config = dict(
    moe_layers=[0, 2, 4, 6, 8, 10, 12],
    balance_loss=0.0188,
    balance_bias=False,
    router_logit_norm=1.0,
)
Below are experts of layer 4 (counted from 0) of a mixture-of-experts language model. Rows are named router (the router's row for the expert), gate (a neuron's input weights, with its number), up (a neuron's input weights, with its number) and show model dimensions 0-191. Each number is 500 + 25 x the weight over its row's rms, rounded and kept within 0 to 999. Numbers have three digits each.
After each expert's rows: "comes after" lists some tokens at least twice as common just before its tokens as in all text. This comes from a sample of Wikipedia text that the model never trained on. Tokens count by the router's weight.

# expert 41
router:526504502553453482512493508533470509475500538492536496490559494475493540507497494513569490467548524484488462461452492505443506497496466480504489505486485493458496495495519510477531483526553527487498492490473511528516518502523500499454521506491491492479540507537445554491489490501498537521524496516549517478536538492480516507440518510473521466491452492493486541500478485527522496490494467513486505525506518489506510497475521500473497530445459530488510491483527492504512489506513531496472479511460517523490509543537491465511479481477473456547500482489437478499475509465502490488
gate7:501511446505504496509474514467536480481487464508499530524498510497478531483508544504519517498463518532503485483541488494508531480481468539485489474521446489477487542500512522535433480534479524545478438547514506461534493520482530465507505479492540492526461564530512514539475521510484477494539502482488534536491495523523483468478478493504530554476527515478529520483479544482498522469494546478516442477503472479477497484478518528488476447481529486492539507505461480538495487474518488510475499474500482495472518506481510513459513519475500505477484505496525452499513518494514509515
up7:506484543494539444495484499519475517539489531447476524475479513504479500488534465522482489529491520516482494471547530518527451535492511484541541518477493508512498535508493474512528494489491493501474497481459519509466547508506508502562461463538474486489492492514518480525508525533496501469493525511524485497517525437490520526476486454462441510470497525478512511508532503516525468484467495509494501562501542504493483503472493508493528493486520507500482477472500534497481538511437486503489500492480544493494524502519545501494540496521537465530495486472449460485508450491506460487
gate8:518495539512532510473493459473540447487489537445536506528543497518520477531528522511505466474451536501499496507478550513461483515507509515540493522446528506513482530485486496487506474514491496505499490488487514469479501453492498433491507473514466506500524453519512469487485514480518520508485509515480477511496463498480512497506491490474491494514476488493517459519469495515484429482514577520522452509493484525542515510476520498546545550505500482467484555488519549492517490463531512521496479521530477494476523513485545464526490520518521501464478502505498505504502481513502509446
up8:531499516438512494475475469516531482522484488425524486498503524530534463492506532472496516497482497514520509507558544507473497509517499487533487520475536495528470496509528497460467499514502473487460526495534479497493509486446511449506474468532476517492505516527478463520495516473507505475507534489465481501480467485487517491539530472461493504482459504472517463527496485479503445495481562492469488490484501529550490504478518480546555542502478501508479543501530511473536504493501501516507493497494502514466520524513524484506517533553496525471475498498465465479497458545544506486
comes after: "\n", ".", ")", " it", " he", " It"

# expert 5
router:541498494504492487474536531471502494505432498459513526499485512523569538486486487501541520514478450529479519509509542490497523523501493518485484505478513484525496452510512477498484489504473538481481513467557494545455499529522486508504483486549480507493452538518458472497476480462531472455528505466447489497519479482530490510491495519491468514487482513487440503465507484484482495484563541527488500472501462507506486503503471521502507544503488507510482537529538537503481509458446479500549525492502509512522485520493538501525517511462517521478519482483506506504475521489454530510
gate6:537523451515515525531518482517515554532500458478489520510494511499510496508496540528497501510453511507494488439548464507518500498489529488503461507481499471462476497510468470500504471541557508502502486521510464478462519480451480485485492523506509494518478479511498491533474484471437485498546476479511523468487493499508568533528493540488487553506527483545543525564519515481490492459513515462542478499521520487487543510489518518508506510488494485494520477451517457511513510467534498528490528475507523490527527500479514484510502459514555491502462486484503505508501509513538535529
up6:515491527506535472494486577509503530495506536504501514512495470522512493473452476482522570472489483476497501459455473530526513493523482485470522471472496498512535476508503563503505502487471494474510507460482514487532496487518487528472456508540474487496511522438538471502538509503506507489510523514505467484491491527506482442494461524528512490491481529491443445464484507517473522498503490532496528483493506503527487480512497468507559500523465543488515468521521527533486455545502487496496480492480510461460498537499498494487483500508511538563514496501446481535484502479496482514
gate7:430501486544494456486500535536481490494468501498548498529482531470505513516525484471514530470493485493509488489515507528444459480526471483493555508510499483480499458550487468537504498510511536505468503462494523482497469482484528480508526484518500492506517476521480506491514479495532487495524494511507482507491484518457500489465468527497456518427515500507480518475515524519501534538531524470550518445513548470499510516529484503549495523467543485496472495544488519465499507469481539477459503501469493509501513534511482521520460459473477528457484516505491457494486511534483506467
up7:525512495475515465469500514480500523521491561498472499482480514510487480496535486497535478474486545504520542488523504543512496480516477475483467551524499491518462501521509519479478498461505500500477483501494492512499498551512524484512497502492483505503473472514480513460545523553548471527543497507493468487517449550524507470437548484495493469468502504515483484460510433551491538476497496501495533477492483504507525543496468473501464486448489527462500525523500510484533542493495501469502503522517483506465511535508527481474472519503501500488486462460486516510490526446448480545
comes after: " the", ",", " of", " and", " a", " was"

# expert 24
router:481483511481498505475514479507497497496483469497505466471500538489504462520489547492462557503449455510474505530539503488456477480517492493495476525446505468538487482495488513504497494488486480504476491559515505447480498507429483499505508454479503493498506512497480482488502488471498528481496497477497513483501492488459512453518414476506482531519556494475573505486511484522492509502536477531504492509488547501494480506475479472516496517472483489487483528526485442488508500523531485489506469447542547557510551499511483520516533508500490515488511460538503479498530475505519503532
gate7:576512484488475470485496523517499492531483510503499463502501470502477489522515532482497493505528486510534484518524471549508514478503480494494505504475511485492492486522493493500543526548508475487473530550438509475503465500480550518529557494491503470491484502467525514422506489503469501492525503515527496459524521465536511533513500484480511511464497497441517447537524524505527514452513449507498461474477520501499530516518474500501505513461443533486506520452471473500507514523530517483486464498496526524462471482472507512508524493476504509547521491464497511563508496486519470501
up7:508488527459472478485476495503439511506511504513502471506525489532471472507523495501505533513519476524508489492526499540450492480537528484537468516493464483471513487465495516515539496529550489496488489562435515471532484524477537494455528496483504540510490543450481474455513482514479475451469486495481542503500507503512515519499463496475497482472524525483513552491495506504566541485506469500511485487530484515546486503526493533491463560469477528491466495455457512482517528545514475506462492538523484501495526465497530524517512508492511476482480485503491498466487496472492497492
gate8:550485542510527520508553517420500517512490486504459523483501506512486519474529511534493477468475495484466456502511500486536495521455467536514491509523466479522503488489512502514505491474515477483533468447496513490481497572523478456522460480494491481505492485518487554478527481480467531515489520543536530507508483492512490507490533501536505520534488482486469501534453565468505476505507482488483501526486501447486529496491521526500534480520513496484502502545551540527502504497538489519473462497479468533495527491509467490461505492490461510531484525458502495514537493466533488496
up8:527538468500546477491474519519484479515550502512489520501502517489516498479514493539502473484480463476529489512496533509520513484494502454521510479524532502502487509509495502468481477517474461504511572443499495500472474528504480475463460453492496538531521493485506510522505463466531447454528529490547499508498534544515467512487478494540467511493475513524463474524508502449483508503489485453460527508479501485481495510513495485526471530467493484516512540514496477506472442501434506524513504520479498468515520482539539475523498471542501470459521472455524523504482490528497497468
comes after: "-", " ", "|", "ia", " h", " un"

# expert 6
router:484476492522473469485503499479464533504472504502485506508508537485498427507472525490498503454485483498511460508503500510503491500500497526523496503494496514525496519535461505525508552464497504506488479532500523454501503474471534487436521461523479496468509494510451533469505513482531530495522462473495517509464478502510502517450397511507491529502522513500515528453516494537485535478489445497510505525534489534500470549537519512500505468505490500500563508513454512490525501536527487494478490488509560516509538520465509537492529509533457487492511464518484510509528495510463487515
gate21:519466498500492505511507517496508512461492516497516503484504484505511498497514509503510439493510537486503529470509500499497502466474514474505506471525451509520503506502482485497483491495517544540514477516519486520492512498498459527491484576522449500520471528496515486498467558492516495519483529466567507453512466525442520472497476522459485455534533502534506507497512513527492463477486499497509496514465478481482446528507514475481524498477447509548512456555505471472488519496527479545482480511505485502463496513479474541521485566496472500501506493497492523547487531480563474453
up21:507514499489498452457524512501535490525520482519484478517503509484484482504470502500455542510504467513474484514509467502510500533520490505458513535482569474482499477543509510490513488487490489465475486473453487482514493478543531523505529473489553480472494501519499524548511480517506526483482468532431470509498528535561456514478526474528492522472471479464469468513458495505515530543514502513525538486523526519509548476456503532520481520529521490491492504485496503520498475492493535469525521496478526498506504504497511455451532457495560485509481493501491520491547471505459519529
gate22:477519493525497497487526528492451514533538500486481487498506492520449483508480514517485518534525490516485531528489524470496493460488491480492500510473517458518499460496522499528543511469463495486490493511495496498464502478488504481578483542502504541540484516449493505507469512477524510526547481458480499513499514504526480534512477503494506470498498488492498535517462464508502492488489488561455471513504515488469495537471465532491527507480439559518547484498490506533527511511556468479503444516514479520540459505512492499477507531513516491531549495462478481504524551477469515545
up22:519512530466467456541509519512481540495524484474551488497470516509536476493450518507495507489467507510494493480524543499518500504513474528481488477473459494494460537473483486563536486486452508487498450504459502462472512538507485517492484482490499476495476466522498517495502462486532492474486493541504478463496521517536517504510490430484510494544493557521498537520489519511460536504483511461501442548510525495456520480486531487471498450549480485528493507523485471520517494502508537487541486445479509521468498498510503486511487474481473490482505510502523507506528499516515562503
comes after: "1", "-", " (", " ", "2", " in"

# expert 2
router:508475454509500520527467528515497494491490484495478494514477471505496530510481488506449503517497516467480546486445524495503520544498533472444513513515488508472471496449515532490481500508512519490535509474480537499523485515522460492528489510467499480469459472491474508569479496477464499470487489524462489486496499474464475450459500499537491480543520498521446494481519539473492493503527504502503506475542478460510437475472505526456504440515435490508499500517506514477485511544480479495480511526454495496526488500481514518528492481498519494507494543440503525518513525503463465477
gate3:518471463494504524507509486530483490495535497494529493509505400505510538504521504480506491486542529485547510522463502512545503516529483493500468533499480507498496508477525510528472498531547506502473537543508493476466497484475521494498508485532485467494499507516492456480525506482489493466522498446526524509496532499478484509554546473504553498511542514490472487537483470481506553466477548484508470496483525444495490478495505462519524503498479472524474509463510536484504516530500518498524521513496488454571489491475511539443478491508517513511496501511483425501492479484491493516
up3:498516522503510500497522497535530491499566474486534481537538490484487490518528475487517520497506516467522516499477514497537477464481526490457527502436536543517554493496493510473527481530515484496536476479525540503519474496531480483475519482481469541489459511513502547545481538504519508468523507505478508491519467464504524466497502482524515510513515499505488452475451482491463497504449468469486516488521518486510478496479562468502499484501511489531496505519507492480478481474525512513502483494507528563499490563529528500431462513518480515513460500455470481487485488443508518502
gate4:474490470520507420494523514491496528502497497497490496575484484509495462494532491515490524496509506503533504465505475489508469513511458505491498484493483467494539488573499480496489511478533464539529471515507510510486469465509475469503481527490493474481536533492516486508497497521478518472542485506483509507520461527532541514529471479502520487489508467533477513494469492583519571444515527485510520515491542515533516496506484517506467513510501528491491471508500496521520524473483466468491492469463534495492520502511480478495527542539522526495484468532484458431539500485523486506
up4:493448478508507526480435527497485471509548506469510478498493476534528502464542521532496485505493478511534499469497505485501477496467491473450485526530528500492544482552486546496484526490506462557496522526541486483502449548453501496520508520545456503527514492522489535510496491531454524448503520490488493494512500519481475505511501473490492486493520451484504492490527467533543503521479520511494518520474515528519488526509508510524509471441483499539508501532509549469502486495481512504507532479509486473538510492486459503505555455563492505512495494469545489538501502503502481472
comes after: " ", "1", "\"", " on", " has", "In"

# expert 29
router:505479511476491497492495495515522487493524522512511506495520480481461526494506500443517510528502507528498495516497505525468520471488545521540518539515487537447506527513487491544514474472503493500445504556515502463478476474563513508527512497497482510484494505468503474556499494517522498478492481512473494474530528473468487489459503447495456515500522518463529511510473527485476486525502508509528500521487486502492501522506499525417485505482560524467488522503477506494518522483485463518445497495566429519492517525532559466467476478512513479507471487518499504499546461515502478521
gate4:480520528503504464511486505538515496551527500480506481498484500514507496514489479465472487503497520532505480506513519573502524474521523487539492485527507509486564542508459498487503499510533448504479511507498516470523483476478492539541547465525518515511528545473518542510525511527497487511497494512481498490517515491465486506523498499499521532411516530452545490474520521493513482510499485489498441481508508480490530484465461530501504527473529496472416541524470511491538556487485477467481469502504506490491536511523473482472525526525468486519473472524504504527519481505523494520
up4:489510506522542520494482516494474526521520427482485461490470504491545520495521538476464534561527518457515508537464470490512492491500484526525537460525479520528468490463496530474527512501471514518530503518546527492538524408495466452517463512484549512488497499505489497491516496534472503489474509503515525524468485482498511533473489507528496523508547515460480497524509521481524464489534471489522480535505475481513510479510485500536515505501499480487470475499467539550495531510464523495488490469513497457497455488493490514520519493529475516476508474538518510484497441503478489486
gate5:481499504510485511458496477485485525520520492516503489460502513487504453503455526519515504493503506493515455494439508551491481489510506507486475513515508478520477549530519498473490441492500522515545496552502553516500486474507512513472521491475464501478490506509501492499550508538432531494504487484518503473502498469484533456488506491535513474475484503466535556479503498508498532494520476485519485501509505450544517499535541451502513485497513522496473500490502514469498481506498463485450545469517485488523499516580532460521507482506452518488536499538480484495519522445551505531
up5:535518483516500476523522509502511513498532490488499454489542522512424461507542497491474498506510501537521494539465521537533444503575517501451502519531460495471502469458477526500518489496485479456513484482471502497459530512547462527511503476475476529496495484483480504493494486497503507496495485471513495458484502505496478476482524490520480528510468523491538516520497424523496522545494489502530496457475463501476490533503493469504532466500506512539462526508525494520527502545459501539510518508476527514493490519495531483522486472561479538494479481544476519501479490515529485483
comes after: " |", ";", "==", ":", "5", "|"

# expert 9
router:483516524491542487503505490494520521516503480461481502505516503504478464524508518523492515534424470507538514482525479505536479451513513500530528516427489505475501477533499518490517501483462484498484461540539495483471505512499501489494493479517477509527532489514498515511485533527469518532539534511506487502457506502502524531522424499475532519459503526475638524498496486496504484526509531491489496479504478509513544529505510513526508505498525496528539499492499482516534501502500494540510495497498531507454560512460500494474491530494522515488462491491468493494536518496520483491
gate9:490511503518499503476496527523469530488486523471485499498504491489459488520476517455520528490484529496514489507473534490508466474571435499516528465485513500484514488488498496520503496478487508452545513486504481513449516510503474454445527493496540479513483543466490456463481511482530462486516482492531505476522502488528531493487511458419528499529492500478480488508464494486514496495489511508491496516526463520507489503499529461512527501512542483464516522515522501520507465528504494480516473511539512540505456534516522518522500467450499481510506550551529477476461461562461503502
up9:508492470513516506484483472525517498537513511482486537508504497489491514505474479518514532542533488445491495522527463534432513516467473522485558480520512483516464506439502499473498494505477472471507495494474491521541518514501515496525479492525485542518535535457525497535507506534527482507515511473553502522498517479504500508489528507522479531497476506516494488463500439474486447498505517490495518483510523533506524426467557510505503506535524519497464505485479439474526490469507500482516534468438482489482506505513534489470474501495490464498529503472459521466479542480463504475
gate10:539502522500496479486451517543533479491508492453508492454488472480499491501521489540531546481490524467507531455525515529491529448455491508519505501473513506515493488505507504497494475459476491463464480514507481480472470496463511502518480474532523479461525520515547499503507503474481498502563488468457484504512477486505527514531506525467510523523496547527499491473485452499504486491507492436475495474515505566478560497496518497521474549446485519446486496493507486489539477502502483511499489513513531497484527562503499497511444519466494473504527504511531455493453489505506489482
up10:476534455490507516510490520496516483510483514526506553523527521517472493508497531487498460535524509508517481533466507499477454529513500491508507471525494491494504525484454523529493538499541531526529531509472480527565504484485480495523518506465494528532487462449435516461515500510493502478454513538529484468504508505470482517455496514528502481494530462449475495489533525518522559505499484529495470565541502467513504520484495511491518459471480469499476502484538496503482515520502513471469499496535413472508474463513491511519522486512493482509466504492477544471513505494509497526
comes after: "1", " ", " (", " =", " −", " +"

# expert 11
router:469478495479508493477501483513506479478512502528498490484470503495521498495479515487505526532482457534465507454549493496440462456479485493523511551528500492485536489486523475535471492489511489493444522537511525495535516480468546516506506497497537496534452483534500513503509544499549495484507479521512537468509550509467471479489513465502503471492574520468522507511516509488533502513491499506540509502488491472525517547485518525475505520467511540458498512458470503443482530479512499489499546470502452451521492479549498478467508461488496487483486479534531492498465465537503495505
gate5:494483460474491455494512496533486486514512533518504486531485482490533479502518545479502501524443479506516485488574468523479526512532489479475493477523496535498493481503485500517486540517499483524520543497492526557428522515539497545494486511525513483472513460537501577515516532514545519487499495519490504507503537484532513523540516521476498509464500538504485512503519477482528478508472548471481497492485522540522520540486494502502529524527509464435517491470479450484494510466499525531513495489509492471503519469523522532460494471495495514518534471487510505513481484513508512431
up5:550478491470489515505504454469480491505503471482462546465498496531475480462470484498524496452521522480492526498476551474556498502456555503524506509489533505487476479468510531515474537493498532456514491493484450452528485520466518504483464479484498515537449480474493480528471507450497540500474456459549455500455497518493485519479496500499503495513500497447497478483501493479534502517512499526491488530527475497454498503501491497522512494512519521509518499501495533533443485528479491497478562498465506532494466521454476494520529492477530515496502482525520484508495505547495503539
gate6:468503506523537509500527487522537517513496497469492476488547531511492519528517544525494561536478526491507490494527517531477498489524489477519521499524502491493510438491501484471507476502518500528497489457511478473507536424505497471517516506555487464557524495525509478510470518491502430509543471502482493504512511459502485496451509520497514526494481459471497498516461515505503534481508544503481480529477524487548531522494478524565516518516539443512538505484504496501517452483476483505490504510514489498510501476501507486443563495526508510468500474499479445484474484513465492500
up6:530557475458483487501509473456498483484488487488491553548537492492508491484468498477460474536470440475502513526483495497511519485542500507499476503513531509511500552493482512478452524479526500497472477492498550483485477473520531476518502518499514519509545504474523484480473512465533477509500531495504492501482524514545493500529473500499543523502532501485542499467487478504497515490539526487502533504543509513490503522511538457531493521548495502481495535479487527497505554452499539549506504493466527469466436496483502450504505514451507493505517458532505546493547520514463490495
comes after: " |", "0", "|", "5", "3", ")"

# expert 23
router:502509496550466493531433532502476517519545528480532463490537456452478534543531481490518495488518528461539442466498467549472470499510469502515488503523455502490478512544481480508540477535502480495501512493455476504501467504501501487470558506487486447473530500509540511489495498510488504478537494502511516500536494533494538495507529497458514522483504508494481543498475503520522522510458452477538492495478527491516515528565533486481470523489493522473496466488480470514554472500505531510501474489509511489486517481535489503509487473532480486537511495528465513528500536492510497508
gate8:479444509506547480494488481469449529525497477464470496490500448478501492522480519493508518479450509492531486510537526497455468499519497528527517480492496476483455472495482475508522512501494496522504479562484457488498489485445525557503440513498489506528491468483507490504501527535501514515517494475480537483506500461491515490513464478431480514463519538489521499531522466532533528489473498454511491505487527498526495528505548496505460515496472511463484497484453482464510446508482486515505456495531507474524530518489470542494485520533535457498466525532520496510502491516511520530
up8:497457516487566526508465489509448508513511504487496507483504474479492509509492526510535514506489544501487486506499524491454513490516471492550516468473488475454446479511464536500532483502449533522465483583471482509506504519503497501514476521528482475506473490480498482531454492518488525467504520478466543493490495464524498490502472517516457495483494504481518503547524481459493539516499541512524513485489533462462506496490510503464479518505471503517474500504523496468485455479522513487508467546545503446525514505509484509522451450525551490539507520559525486507499496498508491486
gate9:526541473483509469475483499499505497513469552496518505509463540527532518452487462464504508496489511512490521512464503507497473478480499496528530509520454535532521540510492485562482516427496475509521523489475488446469457478523504473541477511514482512497471475532494501560503522500459493527513512506513492467510510450530496524464498490488480537497495527488490499489456497453553461494505510497498485472482489479514532498522531547474503496536529511471507506494462550455490467541496521522532463521478507526512504454508515499496500441506501491483490513516481524469503514521522471476
up9:500526516569524522537496551538567482506526518505504502504555465517584535539503473511516438483535471536538500488490487465500521474485513490504493489488493499494469478481483492519547488539501495526513498497508491480505475502517492522511490489451535514542540504519502521487484505510472500516507533535507492549516503491487482497471514511517507495494480455453484481515476502469523445538495493506487506514487485515490522514496460484467506498488491450530466500487496462501530495505518549484490563523523489493490475472483494500512483462516523447484477527507505541443507516485495507483
comes after: "\n", ".", "-", "==", ")", " is"

# expert 32
router:551442509505525491537513530483509510501471478512501525492460488494507474481486502472465491512488499551526571478486516490543509524525514477488477481498508484477522485491529503449466511478456515481549460481510513509506523517542486516517474516520519536496511509495510429537511483488512500480474525532480482500512489514551493511562530467528480486496452480470505518539496541484459496490533556522474497477481496452532481463498528471500524464466481525485498498464498558468498507498483485476481495505509473525520523456478495490467506464495477497465476522531503499490521481512469494506
gate14:512510473511488488524485504460523525490507472489492522508523456488482506529505517511542504477546466507513464477507505558483526515510481534483483455527488481496496549543483493525505474489486506498523500470488515532519514468470461471508538488494456531530488511508473487501432488523449573498480496493485520470508483467451480517495529503506494495507485474494473521481504478574515530530486494507488545514520540498496525520480502509520478469470479514503494528503475438552491517490479500485428477509509497491500471504559516484504501502491521467493541506544468485534496472520518510527
up14:526456474522500505473513460463508544482493490504490545505452472472522526485489505513468530466454461530508562507492500518475513516498488548487482529509546519517503494485495479481516542466487472488464493499528521496538518465502500534510455451512481527524464470510504472565498478510489551498464469516500464476538487510477498479552484498495508503469470501495500486457535524479500491520513502493504468475494475460527485511482477533553524474488518531539517463501492509518445495512501489500545505497518513520481517500508490533460494486531510506522484485520486440538482485491462475498
gate15:485491481477474493473499511466470488506483517462549443480444519503490541526517475471489481475495497498548485534493504491478523521502464485528514526541497510498496472466526543490492516496553504517526502491524489527511503488495471525489532504547485511491486488495505520428503465484511474485531534473491483516461574543477522500502497494434486510481519471489481490494503473518526494499507516508472478479507490482500461488500518516505471515484521489512511512510557477458522490499463535494443484504499451430498487480541485506455554467543504469484498476518494502526530519495510487501
up15:536494507517513503500440510474535480494455534490503496478473504461505485517512472505483505492521515469507480486470497502528488522550489509519473503505517556490453507503514512475540467517474511529464467540486548479530470511499483499489531532517471521506536551528498443482500540482493545497481544531500478510469507540525524480508494480507528465498486483480490503479500519481475477513491520511455502453473474484512486463502521462519466499515506503476464524506502468549529507496462509543474508484464501502491525449533546451511497517500486456467513490519449514468511507466481532469
comes after: "0", "9", "–", "/", ")", "%"

# expert 45
router:502488508504458485477527511505501518490502493524481550522461532553493564483488481499466482474540504503464510485456469484492521485523522496475496479538499500500562482502532518489480482478510519508489488511461500517569518524510501532492481487491517500476475482491477470527514460475545513495462498493502547524447497476478442480512485501505503489524468499526471486491493529468488450489546492548501516483534525495504474483463522522467503494507424507510488532488489476490471497462488490461540530502489491479504494470525487491558485511492502489491534526471527551497472536510481535482
gate3:495468556496488534525498478502468513474476494530511459513453503524473497484544518497513494507497526500536500492511508527452511504467467527500490498511462520500472550442536463466539513508523513519463492520501503560464520498464525524520488484527480498496486502521541503498522503502533514535485495487530537480500547455498559528490515521443503528441509488510527481499503468458474476494463500446458485478486510512514496480504484476525521474538471498460491511486507499501480503470493501549513514455489501508517520495504526517530473495475543503490557481498508508504486505542510507447
up3:501471519505520474451511489502508495555486520569489516461486468528516498511534505504492515496485528503551485491504491533495538558505522496527486482511526444536409477491487538505459506507515499505505524448485490497533472492505503539478494462485458530505499490467503526504518514481463523546521500479472490489482521516480518538496502539486502533489491471474542472515515496492519544480504507498509498502480495512499510499498490444474548454471520507474496555532510468474504507521521467554509524486507528536525539495489482471475486526528472509477490478493494488508505506528502519556
gate4:477480523546463506473478486489524485496506515520471513480500491463481517480488483515506466496511471525512496483502521534518494519505515488451492461547491543562493503487464521503519541507488496487466548468516517484467518479484514525505478492549514523524494537518528481530469579502494472501509507504533495480477478481450476484468511496529507477528477511477468516470484493550506503474482509499499479539494495499446505510491490511564471523517557523502514526489510523509491534531477525505511518503512506489476460489553467524523488505548519501493531515490556505493455536508536446533
up4:486535550519526523483505488523507508524512439477488484510516515511507504495476504523481503513498501519454535478467459516562511500450516464528473511476471508509511451478533491516481520518506476487513490494465534521541530513462498473463483495500493470490516494508480508540445528471501525488500500536520481520483506505502501479494492522499539482520499499513513550522417513543518521493555514555535530479534498463519502480471531524487501538459493534495539490515501522492474459458495534477517529490491513532507530507484509496549532548476519513471499516508510485497495454476503483508
comes after: ".", ",", " with", "'", " that", " as"

# expert 30
router:471487472528492515465484510523524559487538509514490517523527467511494485482464503514524511465565482495482478469479507484511506502501513468501489460467473493459512528485514507533489502453516496525512495510465493543503499481517503498482499510474503489498486526499456504507509488478501506502474495519535540505513490541517487515456542487510485443508468500503510531535487550512430496539464454508539508549517476490463485556457484485506468545461463493504525457514520518506506527499531535467480520513485505462549489500495456507503460556491488464497488511526461524513497505469488477503
gate4:495512483517499476469499485446506504532495534490521494502518488493477484490514484487504486481472491541540495469447526491498502464498524519481464519443470541546462496486521504522503499492476497491510532473546433496505458493502501511514502476477495473483553476524483517502477483580441526489527508488513512500472509526536459500532487489526552502501539530514549540476479472516494505518483457506539476523554505472490504525525491529484489470508464499483504488495483485516518521496494512526483500480527497507513502535548455498536477501471505470480518457520531465497460483530529492477
up4:543521560519504506484510483498509449494502483495493434526450445542505471543514525486454499519495505525520525514501500504517525495519538528527489486504499496516507521519462535506500482504495495524552542468532548477507528504497453522504464493465486548477474518495538488543493530515507501515506485503543466482487508492477532496522488476519511509495511498504488449501503485494515525511516495509472544501517457474508472425471479509503475497537545505500516501531475481530458526550470519469493493515489503498446497485451490528478514540503458508532533491495519516487541489492486505480
gate5:495520507468473484545472543513516519487520544502523517517492525488515540500511440498472478449477515466499505503510542513499504498549492504528469467485492489463515503525529516464540496511513490489528499507456498477532511533420507492488468475494519544514473524483482537500516567505517480479487455502478494543514503490524486505492512496463482505493526520490505481498524525529528498544447449484482470489497524519524483510511530483495496518483450491488494461449475520521571462535527489503511456483530503509507514502491477512522496492520501524495457527476537526510484522528505470524
up5:481474505528462549506514509517499518468502504529523508425501546528516503506561561465511463520498515469507498481493501506469499516466508477534516524513550471521503487477491466501503532500504475547502565522522503492505488494501449497448511493474484483480463459506522469507485491486478478498493462523562521471463505530481516493468510513514498466499506526497497502543491507525501518477531496490505557510521468520531508508494502469496530534548471518490549507522549504479517472494533492472438521490484493494496496505479494479471467541504493469500502469531508523550488477502509504525
comes after: "'", "\n", " |", " (", ".", " \""

# expert 39
router:535473499488462468541524530505502470509484516486533524501496535490517503491503481499489499487495496468485499496456549446535503537468522474486500513449481474484495525518513494484462512536496494505515526495521538507564468543537444489515502513469515481486496508478495473500516516448467535504456522469486446500513490465500480480459530518535484521481501509518510507484527541485534481468552538555512522544535523507504491480487506546500526451542512477536466509534497502519471473498496503488514509470509502454528459519483514528518490496483485514469504524514532526467499487473464484492
gate2:487503492490495523507486532504494489539496550547549503495484521487487555493477485482492481522495504486515496492509498489496497498516465525510508487468482461464536515515515466509517515538486483459532493488498508552483493503508471510512521519477473488543505485445499541491516494502541571484504516510468478508504547509518517499510537482440503504500509471463489542482527556504459470505473504526548481526485523512508485473495528531505481489502448485516512522481524496484500470442474484522434518511513465493470478498501534477490494434551488471499489530513464484463500465501481490548
up2:468513455508541499502459514470503483503509513496470523481505510483502483472506500533476544486459439509503459482540531475462465490535520495503446516533522496492491488472484471506506494476503457523532489460490504506481512508493508549449504487509506537466476478456495525474507505490497496488451487503469521509531470521493496547454507521546456438481499472503477525499491509534483505460513444503470498524491501513529510504517472500467485568482497523515517575501517509479503463463493469467508521476550486497539495476519495507502497474475506514502461465511511490491514516520526489518
gate3:543466500511498447506446519441489482490486468507506502551502518471501507469492511487504484536473493466523472553464531475486498544500492503488513550513485434519447489529482475474506468465473504496473446507480489544494549511482497503487502511504496520451564509531511487466525464502504519512541473549484510497504455500495524490502530485522474518466470528476509488512481479488522497502505511508503487470495482507452521520494490484510500493513500514490469532504481460486480472504516484487493467489502491499484536474518557491492543514560526513493496498500461511445533522481476515533
up3:561472484486470477507470529491514492501508526541502487535469500508480497473509555478492493521494535512539515505472513500493511528512531482483444522501517452484536507533492444497509478456499470480497485484526506534522541531503487522486517534530484502495539508541492470474534423517492516467513527510476478486508474486522507483524530434527491509490523500476478509486503533494479475491505463503489510521533488506514511495490473561454488459479525498464483523518531498493449526538515503511466523480489527498528531538492527488537493467567506499483484474494502525485492517471471471499
comes after: "2", "1", " March", " April", " January", " September"

# expert 20
router:469518490514505495500507529514472504476488485518495476503466501519507514485473444453463516484491487558480503544464528506428498450489542515481481513506495495475512469494506477481520483473512483548455517551479508488494502498458494515499501549456487535525460493525485515494536458488500497519486480498504510483523528461479541502521468476509456502493584513495499510496490535483520507530520455507526510490513471503480462498475501529483522493438488483476445514448452504484507492529532484486476498501562507455536484484524466497502517488501494483501484508505517505486494483532492528502
gate6:488467519519514494506468493518531521464456511488490516483511497506522475521514491476523528502490541526474544501484500520458537487503477443560501499481522537510449505502524523509502541484467472470516480528459486474523526471491484448505530485498491478510474513513496479453524517484499522496482469506522480463530481516477465504541504439533494459562520518470519511474519499548464494504505495494526500525501527500481525500475489512532509499498540495463477485485490491526535477510556458507515532497524450510504492499475517512493535492501519493503519549531506467502465467538483466562
up6:486526503481506457502521482555479497516510550500536471528530537511481509533507518461482467502520546492492514510476508514512463482511542500474506477532489539526521496497540492508560497533503524497531539538494556524492537515470498500514482489441461531499494512440528542513493527500489447484504527499477502499453531485469490487492467486503496510456461460484531532526500500530535508532516518508529535504508493500462500484503461480533536493550494519539495498490486500483457508522485531482525489469508495448502519499518519507510458524517516486533487463543516489510519487515519486468
gate7:474526497495442507489521533463486528489484476517479459494503499472478522477518489460525461508500481529536502458526510492483524499497521477583502539498481477523508492507469473492505514514508466442561464539550510496455523509454504498472494523526482507489533487478522525513499530456505528484550509475527492496505534554540526481488494479472485527519498511473493487480519505527515483502437514469533486487467480495532498486510521463495468495480495459466495506503461487484470474523491496516512511505529510495484447508491485475497509488510455478501498469496521474504504484565552489491
up7:492463564505500503520464468547547481530450514488492486471466515514493446476510513518498520489517491487480518486526493506522497530468502511521478485485476546505503522496517520517519500487546528565489513501517490481540520457497492445518515478528478495480461503470475498483508481509459489523479445498498501472480501479484518514494534508461511517484527535498506494550500476492498511470535497527474490538495504516502508513494485536494540496514532566490523511555521494503507555476447549488482521449482501525493530483544512523539512528496467498522494510494482496515515448526480543492
comes after: "\n", "|", "-", ":", ")", " /"